{"num_hidden_layers": 13, "hidden_size": 384, "n_experts": 16, "experts_per_token": 3, "d_expert": 160, "d_shared_expert": 0, "hidden_act": "squared_relu", "moe_layers": [0, 1, 2, 3, 4, 5, 6, 7, 8, 9, 10, 11, 12], "router_score": "softmax", "normalize_top_k": false, "routed_scale": 1.0, "balance_loss": 0.0102, "balance_bias": false, "router_noise": 0.05, "init_std_router": 0.0303, "lr_router": 0.000958, "vocab_size": 30941, "norm": "rmsnorm", "norm_eps": 1e-06, "tie_word_embeddings": "early", "optimizer": "soap_variant", "learning_rate": 0.003, "beta1": 0.95, "beta2": 0.98, "batch_tokens": 65536, "max_seq_len": 1024, "train_tokens": 368200000, "max_steps": 5619, "dataset": "wikipedia_en"}
Below are experts of layer 10 (counted from 0) of a mixture-of-experts language model. Rows are named router (the router's row for the expert), down (a neuron's output weights, with its number) and show model dimensions 256-319. Each number is 500 + 25 x the weight over its row's rms, rounded and kept within 0 to 999. Numbers have three digits each.
Before each expert's rows: a language model's description of what the expert responds to; "comes before" lists some tokens at least twice as common just after its tokens as in all text. This comes from a sample of Wikipedia text that the model never trained on. Tokens count by the router's weight.

# expert 15
It responds to: Newlines, paragraph breaks, closing pipes in table rows, and closing punctuation ending a sentence or cell, such as ")." and quote marks.
comes before: "\n", "\n\n", "The", "-", "| ", "|"
router:444531483511499496496514476478485502542553491502514495518481485481544498533512524507480468500474504510460504521471513531512468460503530465525515498468502535538473460483547486461459489513526480
down0:498484522504518510491474507534489508472476510519514485548515502483502521526482487490472521496498498504477497487488487487481463512470481539477508496534524486518489448478467497466442530482478497
down1:509519479462506523539536492483531510452518500477525487485488511528498479458523489479461514504533494493537506544466504518552472516483501487510504523538480481506487522510460458493527519501512549
down2:482477448520555463531514448453503518473519528500519518525531493471529516521500506518481506462513509495475482495503557488461509496476506457487475477498559516505488482497490497518487472506535493
down3:509483480528553507544528490500501495504473515487474478525516479456509509542460497524482466512478485556508472498520559516511495516507482532532514513498478469523501449496510523519532523490523482
down4:528482522509482504509496514478534488446495515469485511529523519502479464513479497488493490495471510447497466507518492518466473499520510473490467511503456482444470507541514497508496477487517489
down5:524525502548527529509525462491453451486518476514545494503474492483494502541515472512479483495496531502468501516469481470538493559491495467481456490496511500517485474493474532476482502488493524
down6:508542478472509519484506476541538458521500500506516476521501535526468506514504507475527542509523502463529498544508495472505517513475502450470515491508519481498508507509489535502461491495483521
down7:544511545478468484507494537504487502472509497479509467526533530482512502477441476478525490542513483480484521506528506484521494467549500511492489453500515505482521541478508485513497468494539485
down8:501535485485465498495539490485472517553491465544509495493521512467505502509489492494484486544512535501495538559536524501513469514553567472495482513479488539501489469526477478571531502484478497
down9:475484546499446488500458483485530506482490524517500539495518532528489512503479496516544517515499541499530509490490514523528506477498425499456472431513549488530530488485524530508477501461477476
down10:474483503503470478509499504520516530524560491518522510470470522473527501504461537499515470464478522509522534515472511497509522486509490469463492527516519505447512517506474495499531506509527484
down11:503475473486544462536442524516506514455439506523490484539486487515468504521488520488465500510515481482513499510460452488487530498499483509477481492516539442504454464537470518506513512543476484
down12:466440527464488497491510462531501495466484494527537473518504481460496482495515515506541512467508477485484490481521479488524503465503510517536496497498501513496471521484484450453463504469527470
down13:490528510505540525536511470487487507466512510469522478476445534509472494513498537474460521522495461518489464544545519497475487517524542462500449430503522506482482539478524542509475481491514492
down14:469488520489479509476493491552512532531526513446534512520520473484490527473527522509488529495495502481498501540509494526505456496466499564492464448557470505486522478516499485495503477526494508
down15:487525535506515489500531451528457500554531500506482484508518464506481511504518494515493495512509532497490462484454454523537450450458515514484493495505493483477472492481488482504537534508461484
down16:509539536543474520480512487465522465494500518523504487534523517504476480464475503500504494483505517503482477520487472435472501531438484502509531495541524509501521494530544483526523499514471490
down17:502536505518488478495482488477475510508487478508477503507506447474547510502543547498511502468503444485483501474495464509529458502479507514493471484495488483493485472493484475488488527493498529
down18:504508489496495554509481533496494497474492503449519467521491507515506464523496532484508521483492565521494450472478474491478523500498481505500541486501445494493542435462524518477526527496490488
down19:472457514531490492498562513514492478497539521521491446520494521445454493498473468488516503513517503500485471475467490461510503508496461529510509474518493487535493482556509480501497508483546481
down20:519513513473478493468461509522521474500496492491498481522486475497514467485452490485523514524473471539503520505519504502526546515478496507492473482515536519493508484479500440495469479474476521
down21:536480476517455542487513487470479489541514456419496509490501483518502497493486528491508556484504476449497485489487474528462455516473517516499537497537500520507516491535519527511530500530538503
down22:526474533504468493527507486480522522515483497489492487502506488497528521561497490500475484520514510498518507526486524508513564476514482486503485513536492465515471498487533454472501509499484504
down23:541525474501503471469513517442471470487539489506475487506485546500514470507508499523472468506487513545481481548515500512520527513548507505491465504529528520493486522555485524509534529519499491
down24:491456518514504525527476473534521496493499485521512497525474524537541522487507499491529528494510492490498518502502430487449480493513445482497524509537505541491477489491494522503458536527487514
down25:469505475537520510513500524503487486513496502473485513504497521483494493503498494546483549506509543550515490501505523493507542507484499519511491522518494528500507492495496479494487493515482457
down26:555523521496507514495543463540483500534510497519504486497511486475477486469505490502495524522450539486492473523473504477505514485482494513538508504493492507475501515490491477484480519530489474
down27:520495515522531470533484487500475490493525503491516486500514486454471519510522519521477479522452516483508450518457491535549508483479556465456514501461523500481484507495503533531468510499489504
down28:470509532524466530530513529489505548473552463508520517550456475527513520475556498527473443558485534547493517484475483500494498485544467495457513476515528494486488509472531514496482473457475472
down29:502494467504510521522454471497545550523507508461497488516485498494511508492499475518483452476547465489483517520481495510503522475471468530515498507535500525472499510505506534490516500501491466
down30:473510483515546508523454524508482531471480496473523513520490486492539498555498517501477523498506552485502510500497521544475471465463488533490488530495531499495471495468488514474488527508528537
down31:447501480487508499511508456514476497514519510570516486508484493506545515522484503504538471473477506491515470498494464511510468490441493473463487506508494461544548495490489501525466495464454466
down32:478466517496479491474480473470500538525503447506477525480528469466505482509492496487482479522495500518481494498497481524493496531477449543475473476518545486510514468521497487527462531456513521
down33:489523475489476504519518501482480494518510474543520502524485500461509511501511517492527521503491465491524442539513493546524544503502478546509473522504488496486501478492474503511529500560514492
down34:574524500499497479476490550482479440531452512530485527479468497491524509454471521516488503523512488510512532531516504495469513500461514501481490533529497516487504530564481478501466491507476516
down35:505497497499477527505515458534471490474513496454505491490474484505521497484517505524512518521493504467551497472500471530491506501499508537507478486491517490537481564488486484502517520481484500
down36:444499537548496534482532496543493505478521456534486524497497485543476528506474500491493487514469486502486471516490503518529501491503478466518474506467521498481501455473506483499505503523502552
down37:474490512496512475461539465484520475515513527400517525486504494505545494484494500469535540490498492492442480498546528481493512505497480479485477512540494483525507458492498532562477542512479470
down38:456523495545464527516498488530451457483510489525497509480548483528523473498487485475509512511486530511423470513533499467489512540485485488518516472529540467519512488494508510505548461505489482
down39:480508477529524465526525487493435526525497508483519498525457515495469500496540518512512509497500508479514522505475439506484473471540478514461505483502499514507511532520520556462462509508492506
down40:535500462479534500465511510529484476460495511504460480541515508489510472493521477455554527510497523479539550510476489487537477480525521466522508527478509541502509499522492474520517494505526465
down41:476524509464502448495476501497482501530488496527485504477481476487487488506508479493540464512499524496498536523480532510489549495487487521506510482481510509519484467475497483520498526490491469
down42:496508501486466496489492504504516511511504482524511518435486578466525507485482500515473496517525494491465500487503493501494521496508488502505496483494518509518495488558516501496514526462476513
down43:484491538516498506493512480503508475490518509500500475481490516523535474475505502485538508525515494503500498468499504514458488525491472512483490496562515490477551478459552472477495481470493454
down44:461441503503538498472500482595482500505472475493476516527486521501514505446520480517551548549500493496518517529479489533520499509559497512504515500471482493499542536494471489509470494457529498
down45:500499491509527541503508477480494526525490474500493480501514524502500472454534515489496453476494521491489503522512519471498547497537470478469482481517472425470479482522534515479487488494503519
down46:514495532478517496483524501553471497479506480501482477507509521528501518468492509503484468444464507492500550526500448490471522471494512463518490483474514498495512472497479553568528464525501540
down47:497523449508475507547520526486484490478504510503497517547503493475513505482515491501535484500524482508476489547496487546474492502490502518481511477449523499497522479521514538534527541510482477

# expert 3
It responds to: Digits and number pieces in scores, totals, dates, enrollments and table cells, such as 469, 1,585, 14 June.
comes before: " | ", ".", "–", " |", ",", ", "
router:467467507536485456499513479495482482467492464475497541516524476502456496501474469495477496505468518555471542515539538528485468520497460506496471498512507508470526518515475515511487468523545521
down0:489490481483480471522491532500457528554501448503515472453531521512464496479495487498495495544518480493536517534558503477521520441492504523465503489488506476491471524509497496490454493492487477
down1:490474493468471492471456483501472503492442470498499564484475476480467476466479498541514474533449530489523509486508505499529482519538530492471536488507512473472517510507504495494518517502485528
down2:463511451503509463511534550567517475526531484487494489518466478478488511499458465491534480504529482504458500493527510532510502513493502483466507482485490472479530475476491478485502510465557499
down3:514503465505496477508498480513474493505486473523470493500533518481514498479497499498499535482448459485481546507518480503515505469495487470494498471519480494495462515498547500484493513481514517
down4:532495529560506466526492491515525507488504514487511467451486511498463466513476471534461509505511504502522463495495509500497534523489473468487473522471542467508502512467490444485515466498514452
down5:515501502513480471509516489537484462480531509473489505502489501524516536484455497541528541498462475516480537495521500489519459469508483518529485424478465494519526481516542518511504498464450493
down6:501496495472487501507482512481513468539466537498478481534505482461465482506500493518441487497506505477544489522504531529502525488552517519469520504561512503507508489496509522513476501552510500
down7:474470501518487526510490508493468559446490514469531524491517521523527472518527465500507504528526496541487519493539532485539492508522450482510480472467500526510561513512481517498479491482501524
down8:506529516548483507551513542493492526503490516489472480543507473498503509485476496517503499460515510461530526524501509483518518505509518499486507532491522496473499482478484488531475494484477509
down9:483496479513497443484490456500475469499479464529497482519486499442489501494508487530545514493473511543463525488498510477493506524510519473498569478477482433498504499516473498486521549477473505
down10:510477520505456493485512558454487513499521466555512524482527477461525540516555547514491532547464501519534516516499506535499544500508541451517505532515515531492482491493536542468505533497459494
down11:465502492480532527481516527485550522506522524491532483506480487532502479447485494529546478497532503519510500540537496473507507496490464504486520507516553504504505476509523475497468534453487489
down12:465492492519472494444482519508494491534490496481521506536476508502500492524434532504496484524494485531476550564495495468518522517454489546492496481508497519486498505495512494504483520502487519
down13:489468480502481483525500529460437519511498501498497538504507518489498508477497453487507469493500521526431540480478513523520464516549512505516528507483505536471483541489534457503476516499499491
down14:506511520500470492507516491477515488483527506482490525500520459541482537511516483539491506514498511480537504514494471519494500508470462495532545494524489511482483499506521525460534534538517498
down15:485491512491510483544460490538525519503462472484513519482479489519486570487511518494497510510497502504521539487491522485497498497544504502507480482520522557513496487513510507468483545521488532
down16:527505482477508509492450507471503511514495499504483515480480513425483487513518509518502498456511513556469533502490498460554556528462471518489475492491522527523488528501541480540554504521516497
down17:496467502501450489488473537515512469492525491494480522495479548512478424470474489511526524564474522496527505482520559499535518482497509539484508512506478504486485541492507537497518468516502502
down18:484519437456500517489502567491528527515475475526479501485535497468513561488484511511495475507533482461489520515540462549505492503490483523509475499511554486555512492519565494482506516499488486
down19:515493508503549522543508529526533509479525514485516462480511488512502499494521471477543524549516483470492482514495505477447496514487475534499475503519543532508538493534495525560504485526495506
down20:496467490453500481486519475567505518521523527511499482528513488502543479487486491472546459517484485497461509480456466497499506503500514497498509500515526528514468504498467477466472505486462500
down21:489465537489503456458475494448497506541489487523498458454488494516467467495523480486494493468510496506494494500485516535519458554500516557536544519463504480501533499543550482506525506514496513
down22:506517497542501535518516445519506503473509487511461506532458544497495496518501516512489451506464540443522466494492454490474465529515485526525522494490493515495506554466498501504516516462459506
down23:559523513480493471513483532495518508523492519487520484515485454469494457498483439480489522525503521508448491516508514491479501510495507524527491535530542492443489513502528504496451488508497449
down24:525485515514546508519467534513483506479505527507456530511507470483502544486487489496490496471435519492457526499487522466489511465489505506488526510510505530500505504465492500505511477485498491
down25:509515502467495505515465514531485531500491521474508461473524579487494560499522496478492535515497527519464520555502536500520487472491515503474480486476507515501470504496494472491476516512516499
down26:492560496460483462508525468485472517522478536485535491468460517508529478491493556523480492503542481472480520497510489491490508517511506470494507469485494473529536512486528489489477529513513523
down27:489523544500489530473531484524487502495498515514517463526486485527495524501516488486484458460487512519444500485505528522513541518542531545501536483538511522503483492520488492468502551487480438
down28:535523492509503543515500493481490473516486457520511488509466444501465485551508520508502495548517491498486488518464481506470552524504456488524505498535545514462512476495514499464485476496535489
down29:499501507456485486510502485511494520508517488459463550557501455539492514493483509529542496482489495519485469478534515482485512515524481483483498520502515504496472533521463499493522507482484525
down30:482533460527531479491446485587501504549462481443502528476473491467493534514495472474482504448494533537477486480490535511507546516519491466504524508459476519504538488486502527484494546508495464
down31:517477477515534417504496513489492460450510468473459494497487504506508505480476540515527466492488494505479468510532532501499537460512486525494531458513509463459530549489468502565474472541541523
down32:507447544541501490493426533494495507508523542444519514499494532468493565492504440557477474482511506542487496523478515473490544523525509491551522453508493525515506518510520501480500526481486520
down33:509490514522493532471477499471516475541532545499497502565495476519539518580512505478528503502483524472522470468482445483526499528544478529537468512475475529503505526498475500549485518469493493
down34:504494490514465533509501489441514495500535527512552495474498541493525475500482500504490533496490515473498502484486506500547493439510502502462479501508493501546540557527486480518509493494489564
down35:514533537498523482535490477507490491507482481500530516493534485483528496503513496474512474483511522513499505502522522458467470500491475543506486544520565522537536505462488478491535503522498517
down36:507494489541528506526480558485526494482506487537517465487490502538502506478529524500532542458497527510518501498504451498487495470481520475505518510509499490483559483512443515493528502475537484
down37:501495498516523520509520524533527505500509477502493524564500478524477508481510447490487513491475478499491480486518492461487526487562511485581532519511449492514503496514529482492531468462495499
down38:457519546499494495455487514502501450537480484477464482502537456488520487502482469491453500468521521489456471531489473508473570509513513484515549484480487504480498516500484543493496443479475515
down39:527519485540519508549513496505474459462525484482475484473524523454474536492495480534513537521458478504487485522528518514494493525531551491503543512558497500520456513531489508521500488519541466
down40:513500520515498507484506475516503514548505472477474521518504482511522466506503543487534459454481522531475568515478453491479476475551508494538520544457491524487488512488522519498484491514556498
down41:550509518467491515514505499506499551473487527542476494511500481489515513530528473502505539502496539514526524470510541497523478492505492501501455522471491508457496511491504515501508473517445491
down42:533516499509503499487514481521513495498513489523484468503493540528489501483513447493510516516477490478485513446536521486493502519510473492493550455520509491505477490501516500491443482490497522
down43:501480479490516526480462493526534503514489530510474485516519505486501484453476496531482457449501473530486490473518488467494542498516485477450486556485522539498535480502482490476541502449585515
down44:460483557526536494508481500532452511431471512475535522452537502463496496468484498516504510444475499482500537485496532534500506467497509493522456512513505515511480530504521548514484485476525517
down45:502485489482505526521458523544502537472495489502505481491494518509471527486468436476511513526495535524496526528435456508525549573573546528519537503492484505491511510500499512511531480506509512
down46:549522509507510491537507505495502494527527539494521535492529456500515546476495486473463500504482502499465498485488495542468504525491478530508539462503502473549490521505508465501467457480504490
down47:517512558534531494495467484545510488448539458476497504522484540485457507495496477482466518477486507465481524507532510475535505484529493499474495516500484504461496464506529504508492495511523519

# expert 7
It responds to: Wiki heading markers (==, ===), See also, table header rows and separators, and words ending section titles, like Tour, Party.
comes before: "\n", "\n\n", ")", "==", "===", " =="
router:486549456485506533504477471538486545491445499526480539470478553482474508524481474485519459499493491482520519464501521516527534503465498511546478494504496495503489503492486477518475491475413503
down0:526491509541493491457512455473478489491527517539515500499492511514487439539458512439519494522440501483527489527461482537491474546447465508497493560489489509547473505502500495548509463493491507
down1:457467467465486494507490463507506479511518513491467486471461499465529508510487528459472444543498505469506502437464515499500586521501500518513462461508484488479522498496507519498521524517540531
down2:556489495502502492510474530509488488512487492464478556492507551521549502505476502476476469511501489498485547497502552515544489467493502517512472542511481488493541504494521493503502489487501458
down3:475461532493491521441508483461517486537508527499501506479515544501488483476521461507511559533486490497494484486505487493500490481490447478521477514484438488546495456499537468498529491473493472
down4:514484508495515503538496480458470530495519499514523497459489473512526527481500463541431549502506513500485527502494542506464500521487505485510461501559464519514495472499538451492502468528489500
down5:488498511462475495523507491470497500507508515469488484529528531563468497507493526481483550503491480515487462480506484535506499489529550506494545523500525546475538494510483516505492495475482445
down6:504531493510486493494477524543522541538532479475488477521511498520479510515530525512497531526500524544458489521509493523485516510496533520532501475523461490512552462467514473514491487462518464
down7:512499501512496502471516523519507482493537507516504561525525474499494554532534487527476497501556461472469519484502474480500509496490501469514489516502549490490505542498482486468458511472470521
down8:467477495503470487487515514491497497496590482451510529514543484557482479502508505484503475465528482501515500482528481490503510494463510517489507479499488483528528506474504527495497535516477504
down9:531485481485547488486520507516547509495538512500540483506518483553513509522520494528510518516484472476484489513522490464491467482539531478533455506532540478494477459480468514494509507531499498
down10:532536505518504483479467451505448494486511475535531528494473480461539458524484478493487519491484462512536472483500498540488498515519477498501530467478454535480478499472513475525508489537508510
down11:488501494510517522465470483481474495491465495495456465482516488508490485532503483487475490567513539482513479459501503545478522525530492513529500517475509466482509481570493475550517475499532503
down12:504473484500501507503520504495473504490485460492516476527490489473495520498516465489528524490489541477536505498455510526487507487499514500489506496506494508495514525477491514500499492438521544
down13:525515497504579417504444498500511529508517508477527511479490533495498483538541523492537520496489505484488478462543545520475537555440560492502486499482544517500541503501506496526492497513509511
down14:437530479459443482509492480525495505475491514463500508496507473485452517517493538530555476535501501486494531472515507505491466509514517484484532503468509509498513539481509530494506541492520550
down15:511490439476511485478481506504479481524516479521490500503504482501492490509497499504485501471505503533470481508557483478526496499530515525455485472484531500460493529513460508493480487501540498
down16:489480445485456521518508474500466473522496525478477500493533461486489501543494507474518466512468526517528488486522487505527471460508523494485496495519520524530482486471491532513515523519496521
down17:528521533527490497515483484520547492495505478516531546527530476454521471513509479474494518502508529472484472502483542494486525468508478490482539477512478514546530478488454477480489545519485539
down18:523502496493502510483458519487470485546475484478484537496522478488503466526477496508528519506485527521506523467471478530520517510462516536514513481502520446463477539532472531531516467476453442
down19:495479491486500508543467514508487481459456512524466541462480493477542486467521547503550496494516528508442505508514495483511494510490490492519504499473506486499491506509520477472465485493465490
down20:500506513503492524491502546473474500521500484501509522519535478464520496499492475480490509466478465449404545489495460474544488509506492498446532497511486514522459506463548492511502504525503479
down21:483465441499496510509519489465542479479487506531496544471506508523522468487488504502490534488467510525532514507499473535465506475430520472486526478468506475535511541501478522540488510467550436
down22:458478523537550541474528483522482484517523521493509490492559488461500504504496493483493510531518496505443485506527549476528519477477466481538478511465492460503492484476456534515488522538448477
down23:514549493512509504474498450507482481525478510517501471518505524541478514474525496484536523481522495523511500458473486438506508512526501490492534554519491464468496496530520524503523505527555460
down24:538492538562520493475529456479539503515485472459461508489467513544498521479498517490519479482480500510478491480501461539452513511494470508526478505522501494519462531488468500481491514510502533
down25:463488500497461527432499515468511523507503523528486488534474537435499531486470505482496487471498505476488493549522488459459482491495480505507492499510491509484510482500500516470484484496478477
down26:502512478501494526481515489501504479500520496462513527479498498529523458507527513461514477470519526521543473491492454540479500491539522482478503524511502523511515488515543502507517484549514499
down27:502510484462501522492487517543480501544474490512440540480520491487484492516538492501477538494479506449496473563477529506497536531496519507470477456491484474501469479504513511506549488486455494
down28:470492496506477472527500511481498504502466481505483459508453498480463477475504517502475475505502525494502505512495524510497464479483481530521514510475520510520481533496516467500503491483556465
down29:487500500480502470501516489462508507516455533472509534531462509497489551489497525502495502505481504522489456472480543467545499493507482508476518485488523525484511509535485508472500514453468515
down30:477510537570499487522484536527478481462509497456528490532482496479477489490513470533491492490514455518468548501516506514477480502504514471523451536511504532528467520508476553509477504529515454
down31:492524543475485476481521504511487492467511486497508531454514554507507486509454465501519482512533517486500539472487471507498500476468493460486512470509490488505460513493496514501481515503501544
down32:470492525517514496519491449418455529462573520495499521506518476460523511478500519514513493477485474494491461539508541488503525520486485487490486500474503499489491497496482501525522523498505500
down33:485488545514531469478506507506495501479467494484521492484518509498473522460502471508509473502481480490507517517501477514477513482516488478530479492517494497513512542459529489497497494505505479
down34:499451546529536506503513496533502464474489529488464491509522457489502440495538543479515484498481480537520490501479515515499499493513484486535508443517504497524505519472471457525520541509508468
down35:486495495490492467530507524496525490456493519432520527506517498494509470554469499525499518507480492460547489525481511489421511471469505461474508493558538514446500524523485494537507532518503488
down36:538497466497474521474493549510557535472495497530489503466538450481506476475525485503508469553495519486513537478503474474513496491496492540546539487493509504495475487541485530516482508503528533
down37:498523489517508503486474500495463496519506479519516505474431520514467542476484483506487475499516525482498469450454508506526507488513505505544481511464480502506484454501513507488488524544502515
down38:522520514496529472486527473488514512511473480499494487530491538461445521537493478517487495556497523510483514538504526498507523490497534522411505495528486492467518505481480514499498498504508442
down39:475516459467467478472526471527499508486510453535505488453499485494482522573526515519455490539490464510468518540461518478478541513472525478475494531506509504530495506495473517473474503470476493
down40:491498451510485541475499512491465523499502504521500516524537548447491456490522479509515498520496513529529520522496485511525476507525483490518470501503507453509507518499497564493505462551515520
down41:525473495474494513516459541517511527494557468529517493538477480498488530526467493499500487506550512472491491521485419496462504512491509495539501501523492543527480460519494536495516474485484509
down42:499474507511500493524516501490436503480425459465532483509492567504487562522497508525489468498497476547487538519503509489506440512492444509514514505470485530493523494499480487488488458490477533
down43:493550457499506552519539484476483486485467493505479518499538504480498446506498493527515446499473511486515446531515503513501460500553536531522485481517503485503518507512489494479473546466514464
down44:517496423503527477492505499503507512520523504477484486463480484487487512511492497458529513509480455437501505507503496500520457485513469516502512528455537533490475507515526538538494475545490502
down45:517497523458493491515521502530481499529552504462529524494513533503529521522509486540446498563497493517495517531485486489510496533523490481502514513493522440530494475524531515495513482505527513
down46:509529517493495487467517467495485494513509535520461544507481486485513457502472519502475494480542515494486477487511461488500523472537478539500501485517524486514456481483502507465494517482552494
down47:524497522516539441513483503501493515500507550545523463490515495483479484502493509513479521520476475465512494450487486527520539475508531493488470492463523500508486502533488515499500445513497456

# expert 10
It responds to: Pipes, spaces, dashes, brackets and short words like "in" that come right before a number, mostly in stats tables and dates.
comes before: "1", "2", "0", "3", "4", "6"
router:450437498503480481490514529491515462506512489526513457551501516505505490500498524512543480488469473523472477488463429496486517503461520515489529495504517501463496514468512545504524503495518499
down0:500504478516512477495490477517505526506532527516504493487498461479501499468459575503510516527486487509496489476519526503482482528506510509500509539480528466538513546517514533463467519503529527
down1:494493530486516520522452506506516514495541511464493485519488502548476502523531545508537495496496478475552521494521522494492497513518502516490461474534499540469502519471493481522499481502513484
down2:497508483506516474527536436478501550541504485472532475494444523481492491514538522494517491464469488492486465467503518525536477492534504494568457437501485480483505486541439482504484465497489484
down3:507530528539529487488543528492482519570534562439486533518531512544505493516539499491494479512461472520499516518520489493545527524490445544503491552496503489477510444500481519535476467502508509
down4:462509520465475502525527503511479473503512476420538460488452501502493479488508486481528516541533487509487523512456469460489479461478499515514500473524526489459525488517519489462531466484523475
down5:517494512549555456565531540512526480559529515451489540532484492480490468472448465505549509481516485493512541505487507500482502509502484535532496522490512494471515494542460508529486489473502545
down6:554497517468531471513548520511506506505515501475489552497488488494503528504494483506495518501529481521498486544488487484499558441493489477498481513523501483460546519506517550498492536501493522
down7:456537459472534514515498534519470469509506528516482442512473531477534488532498478463494498490474499516516476482491481490542452439533519492519501500478500448516502508507544497504493498517479526
down8:450495559488505497490492479495474494502513486457538489486513496509488547514521500503503477533517522491497489487497496474458517500499496469529460509507523450480559489533490481499498528509521501
down9:520467529526447522509503538527487499559534502485474497512496503491526483463538500494525491482493514510534519523473548446500507525505504488473488515501476478470499499489508521471505499508465509
down10:470528473502506515550479522526510488518502503515486529526480496477489508511523495488507454488499480524497500471533481496484524499536450495475506493492487486531529465518484482529535507490494505
down11:521514524495511476505514430420510508477514466527512514513485482518473477475545516462497545526488520505537490499557499512504484499456472506479459462554511511492490505498491500478514476514496473
down12:513466512548477511507530580499540484509508522481496507500552522525462464547509514529543491518524501513517508489497442486491469506494494477507535512528496487509504499520530575481542514453512507
down13:554528538495510468533542467502475500485494514526429520468491483528492499475493493509531570513519523519473537483463520501466515458474481487489481513507575510524470492517493503512490498512516478
down14:469473539503505464508467467484500485524489515552483486507500526502486508488494516497443482517527490491505493502519533506478499492486536488522459492485499517547547507494549522490476475512492493
down15:484527521572508539529538484486486480545520479533468496529491468508487543491475471483490451504472532546500506508505454489526501518496522498452512515488513509524500486547525514508485483492482476
down16:509510512499528459497505502466528488501506512505498512526493490524492543527482534506512497524520510493508513548480506507486481507498545530474486509527502476488478489468515481458505529552513497
down17:485497488492527462503516495485489536495540538509475535525464508506480504452522472502461495492510503514506477486511529491500497473464500516459505508489474516495536486487488494527485500508470470
down18:487520488515513524485479495499476530560541491496474572491532512486510518483480524527533462495537481505520519511485468502495538516516514504492495475500542497501474506474484484509467553444473501
down19:473485519509473528539494508538511487528504503496463517496534534462498533512500501494500477533462486473503491543507491494534484516500479484500482529544501509528450497571512529465495477475510479
down20:523507465509505462559513449488492474498519447527463488525501518528463526464513561534528545517490507504492444479487517535515496514544488549479515473498475475494491555458471470528478490459484510
down21:508560442525508478469524534522484507515503506483516491549516522494512535484491463521503478508537454497509526520523519512507483514484529468501517478464515494522488495458496511497500470497468476
down22:462477517513474514479512501509515498494498499534532517488492448555473523531478543488457526507496484498507450472541521500498478482490463476501494440504509487516504465499517520526506537462508507
down23:496519503504469500537505484523530552542502536526519509515519478497522502534491490451495483518523531510549551498484463552495507494466492470512469495497533513481510435534472506489490521479491491
down24:511499478518492499488495521546495483490489494518527487508517514472487521500456524512496496497501513510462495470487491492514508500506506521483484498500492506486487513488555519513524496537456497
down25:487502541509478507487493495522513465472512460447478510488499488488498516492510498494500502496470502495483477508518492544500507497502505490525510531523543508498499495520494502473509500473498491
down26:487492481500510540529483457481542521527493512491460484482466499533541475534466504472508503477492478520474470531466519506525474502470484534499518487476484488474547478491486465546500504464490511
down27:474465544462492481510531493505494498541458532461491498542496506458528489473543497504487493496497525487508518524475486540497498473501507503502519536500500523511541502494534539503507505517477484
down28:470498472482577495499535521501510468476493488514490464508495496474523506477468471513470459522518522489472550551558497492518508491518453525483490481481514493478469484474500500501528494500532481
down29:512499505526487511490502523460534483492502439490520482487508470530525506553503472498514482492503491474504482531475558484532482486480505493489522480496493520512525471482485519445481485511505480
down30:518495498488487490497526550534475511508494487466571550497510510503506509548490469479501481506556516443476503523517528520514525535497463485532528469479501465533484496513486476527524493482481514
down31:511501492504495473491505507497499495501509508500520493493529462500522481502493463488509520528557531552467546464500502466516542511462496462536503479492508497470487499508484437515518506502498523
down32:525525495530531473528547486529507533513517485426510513488448486500497493493480434467473489504486530522526508553458548483498485477482495533506499519515508516502498491511529493523503555498499463
down33:464458516517497471522494505460506530475464511542484542473496534510484446535520482520490487533503490518502484520506499524527489496524484505478476448465515489518515469495511501483477516514479475
down34:538520489494510483489511469518510529510473474465474503487536493506520496525471520521507516444492479475461478499493487520543485511498462479485493544462485489511512485511515529513515531483490445
down35:503509462525475487459493515511474488509500532492483476474463528468501469502488542475473484465512489503502484478472533506495458478524515509474491491504495469513507493489521489500537498478467536
down36:441498485525512520446513510524484487489485488506504525495488478538496546449495459534509465475518466518507494502459507472520512513537486489499502456492496515502449505458503536479501491470502533
down37:440553544505549491506479475476539463515467482503501495477463524525498482496490517513508504481508503518522490508485475479479528509489499519500498518505489453481496506549531511502499495498504495
down38:471480486478542463495492517536493437471484509492531494525546486511478473507473468507522493499490495476503484494518525511455499476518477489497516498466492506527487472496505490510521545471510455
down39:539518465466473548546503515479469499437489519524530487484486488459521495488521479491497495480464512472495500529482487510532480496529545473533529551531481513474515498523485500513533524491499499
down40:533539534472513490483511467485529492491516469470469499515530516503500544525526486480482478493487504526463536515490570494477511501518493499539482502447471450525490513491487486513506535522491460
down41:522523500501500499504463447497507468537499489489503498503545494491474533498488489473529519517465456500493520500535507498487501530477522495492468536484489539487529524531503471513530497498498510
down42:512474477466492501524541505472497493493461530467514518510491492506518478489498508524504487529488517448561532459488511506493482500491506501501505488500509520459462526455516462466537540471563467
down43:484508469484503504528556502476491522550491521492504525539516526470518492531503523495506455466464468482513474503508467452468542477520523528471477487499484527488567499507507491501485488450467489
down44:485504513480483470508496467532503471484547535523509487526492540502505513500515511490547462493524551529507454535480461528508495506508509498500488460477506481498481505489514524516481520504524499
down45:579504464447525476509506487526447454518541520478527505498481529535435482461516496536522483483501495482499535471536464536504547494470547479521516468484522529519488550449503476538492480502542460
down46:492526509508480498495524496520469501512507522477499482498477511501487569486498486492487515505539505501495486493490497555478462498481556469488511498515482498509495481476501523517459513479500520
down47:460473467518474520527500477518502478500510545493506513520519479524512519511495467540486488506508457499466485561509546499523460488495500539471511510535521492488497520534475524502503480476495507